python train.py --n_layer=12 --moe_layers=[1, 2, 3, 4, 5, 6, 7, 8, 9, 10, 11] --normalize_top_k=false --balance_loss=0.00287 --balance_bias=false --beta2=0.98 --seq_len=1024 --train_tokens=546100000
Below are experts of layer 5 (counted from 0) of a mixture-of-experts language model. Rows are named router (the router's row for the expert), up (a neuron's input weights, with its number) and show model dimensions 96-127. Each number is 128 + 24 x the weight over its row's rms, rounded and kept within 0 to 255. Numbers have three digits each.
Before each expert's rows: "mostly gets" lists some tokens that are sent to it at least half of the time. This comes from a sample of Wikipedia text that the model never trained on.

# expert 6
mostly gets: " City", "Personal", " Japan", "ford", "Career", " National"
router:128142133161137102157126154121074153135139142151144158189142108137105122111176104109135146141113
up0:135106122134110148142130105121102138126137108147093130133110149090103174136130098125185119132108
up1:137132143090083168114137105118120122133122113127146100125131101082116110113159122091153130117086
up2:098170123128110171078123091125144118135131133136112122125132115128136115155091167100144144128160
up3:137096119095137107134116130107104114108122098114097060108121146104141163135082084103150132164150
up4:148122131098123117147124101155073128160108084160112126092108175090184133153132076147151128141122
up5:121125141134135122105132133130093161140109105128127135091113166108110099137125143156119104115108
up6:147147129110139134117121119126093188171095139125084140121123161114121168119141097142165148160090
up7:113186102157129165149129148116112123168141108153105084116139154095177165104101123114130115144139
up8:150135152109139161110107120138100114142122085142064112100139132088151124160118117153122093114153
up9:080144112157151124119121160139113110122122125139161133140129124099154117117157137054104096123131
up10:165100116075128118137119143105125122163148150127174094129104133102122144153165117119140178085145
up11:161150138153144148106126161173103147128146149150071105163137111129104118124128135135116099154127
up12:156127138124114121104119144148128128126128127138156110122115148081130127138142136110147122144116
up13:123111122140111159091157109140096087137138110113096077127129140139147112152117150140129086147104
up14:100163156112132132093109106163097083117050118102131121125144120142146133113158131135105130117165
up15:129136105148091147141150139114109109146133139126072089129131127118175145156152162128106115112091
up16:121130150107139152134136126140100112123094110112122135160143179144121105145127104136137140121127
up17:132113095117134136089164141149079143154092093140118156130066181140182119171133171171114107114127
up18:118144089120154125128105109117092144143142130101084102126118150127138162135122120109117093137122
up19:105112169104129127148162112136125118120102125144149105101125148125138147110123113110169096120147
up20:133133156133109154090068131120089120118097124124088060096116134158128120168120134126137135124136
up21:149135105138145133128128098152115144128104151117122115153101135142141119098204159140179154116138
up22:114101114121138131103147139104127111088141141121139093139123163125106140135128181119119155104151
up23:120171144140115107105103105134116098102151143072168121115152121086099114113086119112148121086101
up24:097158151171077155102148149153099132167130112156116135131091147130115135142113104138176115189110
up25:152140117112158137092132145115124136122115138129093144107157137058124135125179155141103170155118
up26:077187118129139174126150110155133104152111109126114127118168135140141123162141116124122102139135
up27:131116119167111116137100096105098115069130130148123161121127150143114155114146122129110129153072
up28:137109135106152147106137082149105101147134110110158097121121115119105106126163140128095130109097
up29:145121112121132153089123160102123181149106127138129126099109097101132104132149135145141118101153
up30:133176131154143127144126119130137128124118180160071143144107151151108129133150163119111113136094
up31:146100105160144112108112111142105156119117142129132131142143130119124101121141132145107144141128
up32:145104140089129144154155098149126086133120148125125134123150113085150095131141138140071151121134
up33:125142129133126146132180108163110177128117134052078136104137175113152135127108139130137141105100
up34:113144158131143147143108155155128139126126148151099143143143113130133114137139104140112094108050
up35:159146121131102112115156139152102143127147141127092104149127193121089170140136137129136141123126
up36:108160122177159171108109178134107128166153158131078126093117145115102136115114121116180083110151
up37:135165096117126123091116079171134079142111104147146101136126109133082111094165130087138089136149
up38:110122144139120148114107109111106077131140140109057141125141130119131106149093107146140096120105
up39:129111113139102133145096140138125113110140144119097090104143121132146137131133147132105109126113
up40:137167123117141137136122113132104135142124126138118085146133114123097147126149148135145127164070
up41:137143127134127121138096123173115099114168145140093090121150115137134155145102134149156125098148
up42:102119077134084123140087142139129187116165119163118125117138137130112132112091100063141144184097
up43:165114151121151144107133162147121133140117137156078112133148117150112127123127092126113115181143

# expert 7
mostly gets: "),", ").", "\n ", " =", "\".", ");"
router:167118135123143114135102087135156105106137100106119126101131157115135135132114157190116119158114
up0:103163145132148109142126136110104169161145155162091117103131161111096148171185152125153115143116
up1:125124125152137112097138136142114103116143121154111120148146115161161112175119137137128128129120
up2:109139148134160140130150123124108165132152129137127137150133144093173142152133129127133090116122
up3:129187105140139137124143127149122088124128158146142131111145119113118125121125168134124071140147
up4:109111119127112117142154121134121145136134128122122151151115129065159075152140144129127152135111
up5:127124136119128119099143144142111155119098092103116128136128117147150082141131119116113120104099
up6:125124119157079134110155107092114141136129099120119146159112124092168139190118122135113146129104
up7:109163125083121133082171151120121152132125123108101163156112108124199093149146169103127111152126
up8:129161144107127115145104144135111130107118135118109173104112090136158134152127117150146122080169
up9:156147135119147121089124139133123120144102140131134136084103067123115109127135144127132143135130
up10:088120125123144128110112121119130151109117119097114120150108118105102106121131125106135078089096
up11:114127118139138129105149185126123133147136145169123139167109127128131114166129155128107090125095
up12:117113137174107135136124112091121138114118134089135121155089152135114094115142127133170182173147
up13:144181107133109095143112131127118125125131108129101163089116100135142119140098123114086116124144
up14:104124138144146138116167112161097141172081107184064096129088142119134136166125132142151111133132
up15:125126161147136142147114117147119143138128107085153124125122126096129123119143125135184084122133
up16:101103118127148127123099123115124147130113123157104148143118121150110110115110116121122120171088
up17:111127067132158096138120132105096133112095130152145133110102078130144140126123141118141127092080
up18:151118106127107181089163122141124126134093127103102110116102159136129151164113115140085118129124
up19:129124119131133115117123104147117121110129108135113142126109119153163129151159093120144090121110
up20:119174132123168129067149142120134147158139136155143137134097138141139116164146133066104154142182
up21:071148144188141130136141145112101119105144132089122102126091125118128157127124138113187095154104
up22:133124137132161149100126151169098151168062138107155117115064123122132145135166139116090136159156
up23:144145151116127121098166176158107080169112097112076108142124094137075154103132129144117130128093
up24:139135158153151154094092101135123132150123130099152102135139155155077146119143137121132097150138
up25:129121128154187123112142160133102168127124149111119120111111130117135123176124144128123126161143
up26:092130140112133117134112121108120156152124136176095122060087146127128125144132123110090145131158
up27:147145172140132126087104124125113124136125154129110135140120113175115101128143144132115115145089
up28:154116111131129132079134136104104130117118102112127130118123115124141165161118157131122121158076
up29:120145136131137136155130101126115112128110126139083100085095112111101167173149106122139102102150
up30:124146128108120139108169138115134124155135141105089080115137152137143144167126113149091084148122
up31:111199136131160098108144133115100125192124106120093082084092100105146133200142116125132114112124
up32:146152140160135128123183123157108116160095108118109113111099125086127138147142090128130125155160
up33:113104115120106129161108123083130143117128128156160131107132149124137144103128096108148141110155
up34:136134143126137111110165139138091126154137150123157104160126156102103118128131112134126120150128
up35:122170142135095111110102145188115129161113116116148138134124120169109091123149090117096127164139
up36:149136126130151120106140118128106147147160100145106094128118141127118147124137149112115142169110
up37:150118108104147123121117112134115157129166126137145143151117075111184162117131127060145105099120
up38:142089120116130121086100117148108112139140116111096135130098143140147090136100123139150108115152
up39:136107119116080135138120126142112103145146158107122113111127158085148120112131148108187116140113
up40:140138097147128114129135124157126120164122140180126107080144138107120156142144120114159122137164
up41:143174142090171126092125163141113129167130157120146104122144134106093097164134127126136090181154
up42:124137082117141132120182132153115092124156111141114158153106115111136161155120123088139123152125
up43:140109145159114148078108147102108146126143114136088116110092154132126156119152114137120155098113

# expert 2
mostly gets: "″", " 0", "°", " located", " born", " not"
router:096101134104129181143103114138133096116132135136132097121113130127160148135124105147152154097110
up0:132128125125132139062110114156104168134127130143164140099122141141133112117122165115132136119124
up1:161106154130172135112111141139063120161104158141115162143166161177136109122133128129140128117127
up2:109161129135097163129124114143133118177119140128114114050152145109115137126106137140110131092114
up3:156124114113099127124071114145115148120120147146151118138113093105138143129121132137132133149127
up4:108152135135171135138125140113136132132081165141133125076106132141141166132153104125147117157137
up5:145137144157095094128115137121119122119086159116124106122121115130098117119117146179146085159104
up6:145132120101078127084138123119131145127093132116142131083104167115126115114119113102049101144130
up7:198129121162109146138107138116114097129178097097133143163115137114114149164136174128105146139124
up8:123141079126183120114143130122109180111098123084158121135076147140128135123132169151128149137079
up9:127101083107110106098137141145114117115148096104115106103148160136088133146154130102162149132150
up10:097125109119123108136142141127128117136150135148109132135064107103164133182078161141125130121100
up11:133128131103142140119130119159093112103148107127134073107104154100138142137117120167178149171151
up12:133142098139153145086116116149126141120105138080133123090149088122166138128151105116138105125125
up13:144147147174171115149123133117109141173152138130115114123102169171084159144139124134151089181135
up14:158124104116122098106127138138108171121116125123133110125106154136134095146120133125120125151101
up15:182091128154120139114115152128126139137083114126094131079048148134178123135127132126130116138121
up16:128173124126123121114115130097138136152054172126149106112119140139106076131165162142084115119103
up17:134154128170126178109111115138114116119110127075144125124136082061145130161150124137164101146108
up18:115118111092169109142104126142118142159128099142138152149152145127167154140110140124100136133102
up19:143115126126157139116115147131115118150107102183135099153095127129115103148167144117169165140093
up20:087123160115124142113162139149141102147109080127101158075094155145116107122123104140162119120142
up21:137112124196126143153100140141107140119097114114129117077096106104170125145156141116143143162077
up22:127162136093145126138103185133101180152113131143129150157100078129107134139201111040125131133112
up23:114123102175174141141137146180118141105087104087103129108128154110110144154156112087101118131143
up24:137168141118146166140110136127112119140118117133152123163119101085146118137190166104153102117065
up25:123155132109142157094130140177105095104145133099112114148110133141115122149139105151102111117098
up26:154169113139126137112145118114128162135110167144148154106086110110119150183155125134103113122122
up27:135105090167152110104107154111113107119113121068108088134132168097085098135105132128148142133106
up28:176149155135097168109154143137116118128158137087142102088132154097101127117121130171169158187158
up29:121122119159174113106080123138119141152089192096104124139142171141136109117147137110132096132126
up30:124140106155096075119193117142101117131079139132078104131142156119166149138152175143116115144134
up31:117128123134125104123106141152112111168107157136134112102139107139129104120167130127180107117129
up32:113156086142134123126098153119101143114050143130141149091102099132131131156169143087098134126126
up33:132127133084130149095116157111135119179165119153134135107108122103123132145126111135147133121154
up34:183124088166129115101101142151112127149127123150136110150120179126129165122118159120103135160119
up35:112149123141163140105114136095120124152126167131171116119125083103165137178140135134113118113137
up36:113147156166126131142112140115123121129106148163134116066158153121131110155105168124132163112154
up37:110130164108088066064116152108123136148138141109124133114128113129105084168130116090107154151088
up38:142113106157136112140117135090129139174105121152118114155101159063158079123132097126169097132133
up39:107140137096121115111149155127109141116112151126166105158088144115102137134155128123174152188122
up40:126158141113096148144132125171119174135126138104148125115082127059119139125171099087107122113132
up41:113129132110068137135141133171121143115107158161115154071163163135143091109129140139157117134144
up42:120140158122105109144139119118121116129168100106134141121145164138112107113134114080151156109132
up43:106148080142131100120088169107096153137139145126079116130108156133132104099156121121120104161121

# expert 0
mostly gets: "0", "′", "000", "–", "8", "10"
router:109100139146089150109098122137164185141101176127142118144116111135117101122154156121163073111140
up0:107115138124088131142097139102112147106123119137086106134119122132121114111123123137166138175071
up1:112104118118118142122138149145106133160073163124122171141125116136141096138141119132147117157110
up2:129155113109141096131136157113105170084137136160102131115126139135102096116129133119109123139106
up3:125106112118122143105106119150116140124132126133122100135084176122155132164152147119125106142141
up4:165124114158113125127127126136124120162135137155127140085108133115180140168135142142124114182095
up5:161128119157116122110144149131100148150102095130172102120131121116128125159179130147144100124045
up6:154164109134178099089149164106123119091040094119120122139132137139121144126136120137139155090127
up7:124128114129131125130146149124110100116159078149148128129084176093111081117150111150151150119139
up8:124129133205151168143125100111117112165151159102133147124130140110144156133120102143098124144112
up9:085109137163168116149131131135110126128104116106131150125144091132152098130122114103126079161138
up10:100171121138119164100080152166112164133100121126140145148101151127138169108137133134149106082108
up11:135135133082162163117055124122114192139159140102159117074088104130122087143112130114137126115135
up12:149172130155099094147083153129119167109143114117132149124118157132157111129113107112170150111124
up13:096156096122162132124143175147121141100123095125126120137146095116126131126113194112111140148120
up14:139109135147142114119098142179100135149117139129115141108106128133167129101138141116158132106114
up15:182135128113154108109083113133122139168135135157095111086119104148172135153139124122088094144121
up16:142179116124133127084136148123116154156127172118104091116137124146149105160131119137097093137121
up17:074149119128121138103124167129111178170116151098155110117137152129159158140117145117162060130153
up18:139163134111132126092154132124119122161126147131120113073129111118175104181176101113068106132107
up19:182128131139162176107135146191104078150160086143099132154104125075157132164159159145129145143105
up20:095165109157135103137111170116120115133162137134102115144163139146145161158127177086098134145122
up21:107116133114167082135178122123107113104119119118136111139135140109167119112154084136116131136097
up22:137151130122154141147115111107118179150114115105096087148112112097102159151155126139158129124106
up23:135141120104139164130085114131138072092169113107092108091115127145135111160123084132109117140131
up24:118138141138115133132081130147108154133121172134126086091123112149091102108153141126103092129109
up25:125185078121121124113118107189118161139162126121122097112126178122120110120133149116112156136111
up26:133179084133111136106107125134142141156100168144139132094147187122129132172147146117148105106131
up27:104156117138122169125103108176122161170125112120151137119153107136170135134122140114131104125118
up28:186120119153131169116150141141104117157138109118100117085078170100145154148126133150161136175103
up29:120115132202133158118096122122106105121139130101061131133122108124095163096167089141083080131111
up30:141132143172096115129119165131111108109158125070081119142121118090072174136134159124111104125103
up31:145109154133126156125116142113108113114128144125125141099090122165085165115148141132124110110103
up32:123147122110159130136150143147113093147136136130106131149089175093112112127144101125135128170132
up33:110098109117126119120142148173112148183107144082095093096101107117169155143106154121110117160132
up34:144139082136142128146147115173115149126151118130131174159144142152143139093148138143137121119159
up35:112109108118149145155124106140107176154104147129126148134152160119184174125169183129132117110099
up36:153160115122168143078141136096125151136113114134146151149138094135156097140116110105180091134122
up37:086135101143112128125133138124103099168106170105109092092096132143109152151114090129118097110117
up38:122109141142164142156081129124097144135134120109127151127104117139093165123161136135131127147044
up39:124132135136132126138154136168107235131105135116087157130122144112194142108173131109130109126106
up40:100125090122123133069113166153106148150109167129091140135124178140101113116174106099142093161131
up41:181101140183151162100146139156120164174123158130093135110147109152122122160119147148148103137101
up42:129135076116102116122117146128133144160118116099108089131081175113157131148163122097086140150134
up43:111142127076117166110110132132117115166127153131100117096130180123124120129168147107137110125121

# expert 5
mostly gets: "ana", "ville", "ford", "ians", "ama", "ton"
router:139175135147130095095147143102088155137066123098134168086129107138119101139115132087140140125118
up0:152153136122159173104128124112133130125085191112108128106099090144134100151145133082149083129112
up1:141164107150116137141087104097130133179162115124124132123089134114131108144139133103098075137118
up2:109109104134124156152098138105126089140128142158123127151098116149146159107143083145084115098115
up3:100128126105114139098130137137107140177115165118143140073120079154138121146143139087125137123128
up4:148144113083110113097071102136115082105116099155146111201132113125117127123142149099130117098159
up5:139119150118168177095109162173096157139110163089140096149124098125150138111152114101184126110136
up6:127171132119115111135124093142142120143094135149078147145111117105119138137136126123151082142150
up7:162136125139147134122098144108082136133068133108126103131114080076100113112153131084135080133142
up8:128160116105096108123111109119139108140092140133131137145106171124152137120118137118175120149166
up9:169102105150085135156137160141116108131102172125141150112144178139156151133139065114164142117134
up10:126140153126092117142110115152120118119105128121152145115128125103146148155128111125119122109077
up11:155197088118137123137112108170081106143098186126117125144151114103108138148160133109102099168112
up12:151150145103179128076137124116057136136066122115120114099139110058145158123138139135096120171125
up13:138154106114134114079113169110109162122171152121137150141109152124126116100120158126125120110081
up14:103092103123126126095151134120060113113082093107064107090104149095153135163120155173094102133141
up15:117158122146138122136105175122136102187164191151147088128121150109129142138142115123137135143131
up16:101102119112075103130108137104106105134112104126134082055115120078126132149133094138169123122118
up17:134131104138132119135160164122114170130124100153132150136119149111142142128142126145161092164151
up18:160129119127136147102156126171151112142142113109150121126109167096157113150135094173117095138151
up19:113135080085053115092099147123110132104144145155164105132099166113111105121119171118130116141157
up20:127166109123092155096109133131123126158113176138156101140138126111134092128114146123113133143122
up21:122114096120114142127171156140130150141179165154114107109141157159120094141114146111115110160087
up22:109175114101196124130178137121119124129156087125131106146124137136132188149129133105087131184089
up23:146163123135147104111139146142130105135167145121143131087151116115153121113137113128131145126120
up24:119155126142133120171108143120132147138113154167131117113119103114084087068159139117117128160073
up25:144106150121121175116110137164112127102100140138160136116104164162147158098151122112164144099111
up26:116143113131126111113138093137107169144115103134132152095148112146160083119134165132086146139116
up27:130165132127157163115133095140118158169137139131121113181126091149183122138112123097142107091157
up28:137145144146120108088102135117129089156136105171160145128125143139098121139116157151141125071096
up29:137124123079142119099131177113136165137164110157152135160129133116111140133111168129154125158117
up30:126110149147156114099123138095064126133073141096099094080119126091171118134118099131098107170167
up31:122122127143111120109166164128072190133147157114111104170094158074132110125163096153140130177092
up32:123142111115098129126136139158140112142140156127134103135135158126147127123092154115188165151116
up33:105144085115114122111157128124105098147125151110136121119139130103103151110209096145156117122112
up34:114140131087078115099124187120125127113147117119162110091159143104128119137119121114125153125142
up35:139120134142142100093145123125120110118150115153151144128143142129141130111153103155159159121092
up36:123084115119145097116137117111138128139138122132152149115134100125123129114137143123137124134098
up37:121128179129151137120122137153094127145148138136120108157117133151111154183151094161144115171090
up38:110095093098121140114145116156098107113115124117083076085079147162144138178148157139089141136100
up39:131158165148093105081164149138114100141130132122122073097099128061136113125149120156154112144106
up40:140116110147124129118136114143131118153108148153134130099108150122150174122134114136122152151095
up41:132116125130094093143114180119093126114088125110062137108109130123120118139155124128092111143134
up42:084132134142129125121119124174136099136145114150147109120116132124095129155152129135157108085098
up43:114154132144133120090111135104138095134172129114136116141084107128119099110126118099143146121131

# expert 4
mostly gets: " K", " J", " Y", " Sh", " l", " V"
router:129145126141136122096130135154035168129090093131125151098158131116154113128151158153102116135120
up0:138118136112069143120149132122130100159124128132152126114148178124137144159132128119128135112136
up1:139146137157085099123124152144096122087148163079171151127141140090107117133147143082146143090130
up2:121111128149097121129115126112104126087143130088145152144124165128112133152121147095143165084134
up3:137114154132173168111116153136119120124167131183128138135119161133150119129148144088142074159115
up4:132141148132111112141129126131105108105146115139143078144111145089129160110111104107190144134159
up5:132111119118161145108125160116127148152153140144137095121122129081113137143174115075188141160123
up6:175140156134161149110124140141108135146157135191120122151132152131135113118165094125131116177152
up7:101137111155134143101130111102122119144154118096106158132092095114088140140127129134166124110116
up8:060162118134140124156137128095126124116120146121149123123119118104123141180099145131093121118116
up9:153118080093128104123113115184132131157152124147104110124104153105121107160153140151165096150146
up10:143135122134160105155153140136144137073133130125126149098123115165097079159171133113127168128147
up11:210110113095193079144119120117097126098126143139112146163113143150148102106156157138162181167135
up12:126137093155145115113153100145131091141136145142050107110111123118155080168100116119097126121131
up13:121131069111168132099138127116148114109114126107161107098127091093115084107099156145108126134137
up14:138143112143143140114164146178114107119086102107122114116104138123128102137168121110152118119162
up15:113106137134150125103162147151115158162132109106100147137116152100180103158102161117144147154111
up16:148131162157130111115125159116126118147103148077154145111139131094134121137071113175199150125153
up17:161124133098150162114120125146127091145158104108118121127140164121069141136121124131119125133133
up18:111143123164098154136136145091105152126112143095158125103158163113113094137136123140136140113132
up19:127126136114132120142136112103140203141095116144136162130107157149158141114130134119152158123175
up20:152146152118162084090110119113094145128133166121144153110128094141183114092152116143110159120099
up21:119103111129126159104171141149113168122143134141109159110080152119161084118132124141147111120130
up22:109157124121104175139124096107144123170150135126114113138144123099098126131133139116156105118129
up23:126130108121149112107113128127099136115109100117112116130098136076159103146159122141150134156084
up24:107140120129096133111141142113093146146124095150104158138096143093100105118145129160137094097117
up25:098085099143150127121151128162143149137115129134107101100145163132117103128120169134135121147118
up26:148108102133151154123179169175094158138094120144110182163121139090132129133157131112138158111084
up27:141119080080141109099157168164106136144087118146105088148126114166093104119169128133131121184126
up28:103118110156145117089085118120114145133121135136126106114108120091108123139104162146116136164130
up29:119136122153112094115096134127102105096174152109154129114118128117101118139115153117146145094132
up30:173165123111160153087171133125111121109096115140130098130115082125146122129179109123084119123119
up31:118100109144111137133092129134120143153125122148097118106139147159136130119125156163105109124136
up32:112142128187156151103120125183132130107165106119118130100103194170123133127115084153088174136123
up33:101114147117145114133138126117119126156114127125116147106125149046123120139167139118201174132146
up34:138165111164136123142120144129140180119127135101132123153129114090135129105172134077124161132129
up35:158129149124111168100112150153096116111093128108153097122135111112151113135173100101143128090139
up36:135125106183132180133171140139112084118145148116104129125116138071148156143118116124107138178132
up37:142172118097099141121156173106098117118131125100115171123133179111100104120159171117182133098132
up38:128135118139161134123118141134133138091123134172090169152085163127153137163158153128099141093084
up39:120144120144148119115114158184121119158098146184132137116129163106126143178108089151120084143126
up40:158108141099155114097108132123147102157139147164114139127133157105148120121127145098166165111105
up41:094115118115126128144118129152120169140107127129146135107114146118141107145140147121175117122155
up42:115159121139124115132085120082126140131124167144135090086135127138153126118141115123129127129099
up43:149137114145105134097159136154101126179121121095142152116161145102136132124165148079130112137115

# expert 1
mostly gets: " has", " had", " which", " have", " are", " been"
router:109113126083133147130158123142151101141137084143121117136113148146107167144093104122091156147132
up0:129147128112088168141129133120124099133086130140133140137108156131109108133123141134106108140084
up1:165147072181135159122129169132091162128113151103100118136128139100122137130156148090141139133128
up2:143132102123115136131140164128134111116160139165133115097101117132161160111120140173131149097027
up3:139152132128149137126109111152113176116104138181152127081164159159138135132152106121138131136142
up4:110128111127149124075154177176118131177107133138104112135106099110105116104136162145152132106140
up5:143121114134114075128101135093092117086100131086117129115153148097106117120121156132123134095080
up6:184113143131128151147100149116116101166097122120113132119126119082075150150126131142125180139088
up7:137154087100138093144161138147122120154057128134108112135114152133130149135137120078101171164126
up8:129108122100184128114093147136123130193161143079114095073110090096099111133130091137151138113088
up9:126160150122146135070133125123117112141145132148128100132147103091068122144132125132138119164125
up10:142117131135132122130100135130122140115116126123083146124098093117128130146126167119147154098066
up11:113162098103118080122098148172134139138099156137128094080127139120119148175140112137149090125154
up12:137143097125163146098102155141129104151098142069100167125106126163136146178118109119109097153074
up13:145104120157168175118066142124131154102140123151121153133141128125135115149109107140113127141134
up14:106107127113154114124086164152119101148117111112102140101094155133144119144127144131173110120144
up15:103169145182126161109102139146117154103131166081144139137141166157131094127144136108155098115115
up16:186101143126091162159145140125111102103129151109112160172137137130141137120148102128105092146132
up17:128129130109166134108090129125118097102129105120118122133104181127170109138116124133155071094116
up18:088142104148141154110107093129120075146115149168132153122126141137075104118135135136126094082089
up19:135128142156153139129130120160122144141089171150138085116114099104145093082169136144148133090129
up20:096164124110134115130118135117120146175068153124142075132087107113152114136130104105123124140111
up21:100133162128100177129102096149112118144091133105125134079116125152153107124145117128095142083115
up22:108119128111118107140119137159120145175097114121141117065138165167131149125155109113152141134106
up23:122148159084154142099112149114127141118122129141140120138082095139131145113130120126158096098103
up24:128168116095146113135115161143130124137090149132071139135130116133156114150136119123141155125131
up25:104102139128152132127089125111116124103104142133089086119137131125155103162124102128118068101132
up26:109150176153071137100120163116116112138117096155132108118135128092103107142131132102126132150096
up27:130149134140090123119125112171127174093116118105137112161109122125105115085127198118156105125154
up28:172142137129109153134115122172133105163089175102105105125158118165075123116144089136109093150106
up29:106156108136162111153108159130118128176141117156097163117115166149124145096143130118134126093124
up30:146170122125134130164146110151130104140104139132088115105137128162160124129129139129119141050136
up31:123092141135153127103109150186128159096154111120117125067141169141103098119142125107100129125143
up32:140082147103140150141135121171122118119157137168132158132126116132143136153127117170110093142106
up33:102157139113144163134134131122120129169123125140107117088104153112147114147127101134124163155114
up34:107114117160101140085111116162124108154146135147105143128078143123123141188125111123130133081122
up35:136115097135125117105180129138148128130160108123136092147126123157132153143121133150141123139098
up36:140170108122081113106090142117121158121103140098081150098131140106146105122144149103127136113110
up37:085151110125109187071147139133114124131123113118121110107146144128104104117118137147094150116138
up38:118122136122086119105138143149122131174111115098120112135091146104116103157116166132187091141133
up39:140120110127159113115198136119130156116153145124109153162122146145140162148109165138120125157102
up40:149118113130120125085135145168129137176116148142122079066099124107132106128187126143161099124141
up41:147111097110186160100122112107108108112150100126124120206121118131162128122123102112131114165135
up42:129134158097087157143123125146129119119135133067111102109158143125116084109140110111109114115129
up43:097147119124130134143106126094135133135136143170126125061111161131141117107129148138132118092106

# expert 3
mostly gets: "==", " ==", "===", " ===", " same", " album"
router:147148100159140109167132153102137094116190186131116086127138134118133128106146109073149111128164
up0:053127151129094164111129138115131129172096132108122132141135146074101115138161123094111142113142
up1:163138112117162131092138156118117157164084132126109125146123148109105099108155142118175154160121
up2:117166093116151114113119159139116123151119125103118120107101106080110098132123135116136114148141
up3:129177124155112110139105129096095145143110123147147173130122120083155151144166134091149137143130
up4:142129118108117107089134146112113155116140149099125106136102127119111083139156169123074115135109
up5:131144093154128123133127117141128131112113166123116140131161139091166103155114124127180081152111
up6:076143089126105116124096165150126116145149133181128144112102133115160094149128135077090111084133
up7:118153111113102130144140156127113139162124171111122130149122185122138129145141114118118106132148
up8:167170066138151135117097166133106098131077161114117108122100102127107158113128106142104108135151
up9:117131108135099130118137178114120120126145128107126111150080118141182089119116128103146119133121
up10:118149125139135152122139137123105143169122162120101111128138119050144098130147148155077167152106
up11:145125126125097152118131104151123186152101146118105139113146138139163125144130113127085152112139
up12:122118091122122131100166153146088108136134115109104114118120089137110128116138125125119181110108
up13:161154094107122101152130139152129107142174111131129116106115151080155164088190181087129119171111
up14:085174098141142147128117162141116117158144140119108150108136082133121150119136198114120133135127
up15:170125124123094131098140138143114111127153100176107124109145184094152105127143108130126082142148
up16:108140078082111132128150137140109193131100161100138089112143193119108135119158156106144141116099
up17:147136117119096124121098114131124112105122148122080136108102170099114130096094117148155131170142
up18:118121103159131169137122156147084162143139126123106115158110133115126155153165160105144141104115
up19:150125127121139141100158116114115126159117159112119101161153126103076118112127140123108140148123
up20:158156112169144087143094168145113143131126127147153124097118160153115087140158130126140127152082
up21:134122089120152116134135171145113109121126126127101105120116130088125116171170113124140088131141
up22:144117124074126113107116168103126122131124094123131074175131158082098106107158104118154131220098
up23:158158109155175160122095147152120150139144134129113121150128142101114096102166087143149115139134
up24:145094113090130108123125115118120177132098167108117133118094161156132133138152096113097148121112
up25:123157177126150153118156109107128126129143128118149104120124155120113165127131115139132113141083
up26:107097115160111114125131134133092158157100111116143113106097148084139140161148129090125138148124
up27:077163103163151138139120150166109162165101118120136140090110141144129104103126165094116059119135
up28:144145121141057111141139086097119148085103157099116145111142171098140129119141124145124120129140
up29:114110140102125145112101112143116160161101116120149109098131129132125110127141136134159132125117
up30:120116117137108115114109161151108152140134106122100099114090116097130122143121158154151127130139
up31:097153135164109142123151165140112150164137147125104095126131138126163097151166090125137121120101
up32:117100095124141159116146128145113078148134161138118106107132148121113108137117132137147116126107
up33:112141128185138124122118168128104125159101123141111090054122115119121163155101123139151151129142
up34:167098153114159134130145116147115130140106125144110123150141114139105138160148158122099157147120
up35:097114159108079145143109137130118101155129090114175081129102137098103132108148127114124156131075
up36:092119137109171117108119147085121148166146122147134142109106183153130133148147105155114130169138
up37:112169108146130116161157187134126112165117114105131087111110143150113108123124092129170105147147
up38:118190117109138103102113133125116124147145134173139135119114141118103103135145103149116099142080
up39:122130129119071094158148100142118107120145137139076124125101116143138130123134115106163139149101
up40:148171108143131144120126108142122167161097153114110105142144118105126106132139133067091113106136
up41:146124153099131124078129104126093164197085152110110142132097135091136084158118109135124068134103
up42:103162106108126112097196162109100151098109091124128134135084158106169103122117115122109151170093
up43:144116110123163103084125117138112154202134135101148137121130113094181157169138110130135161159102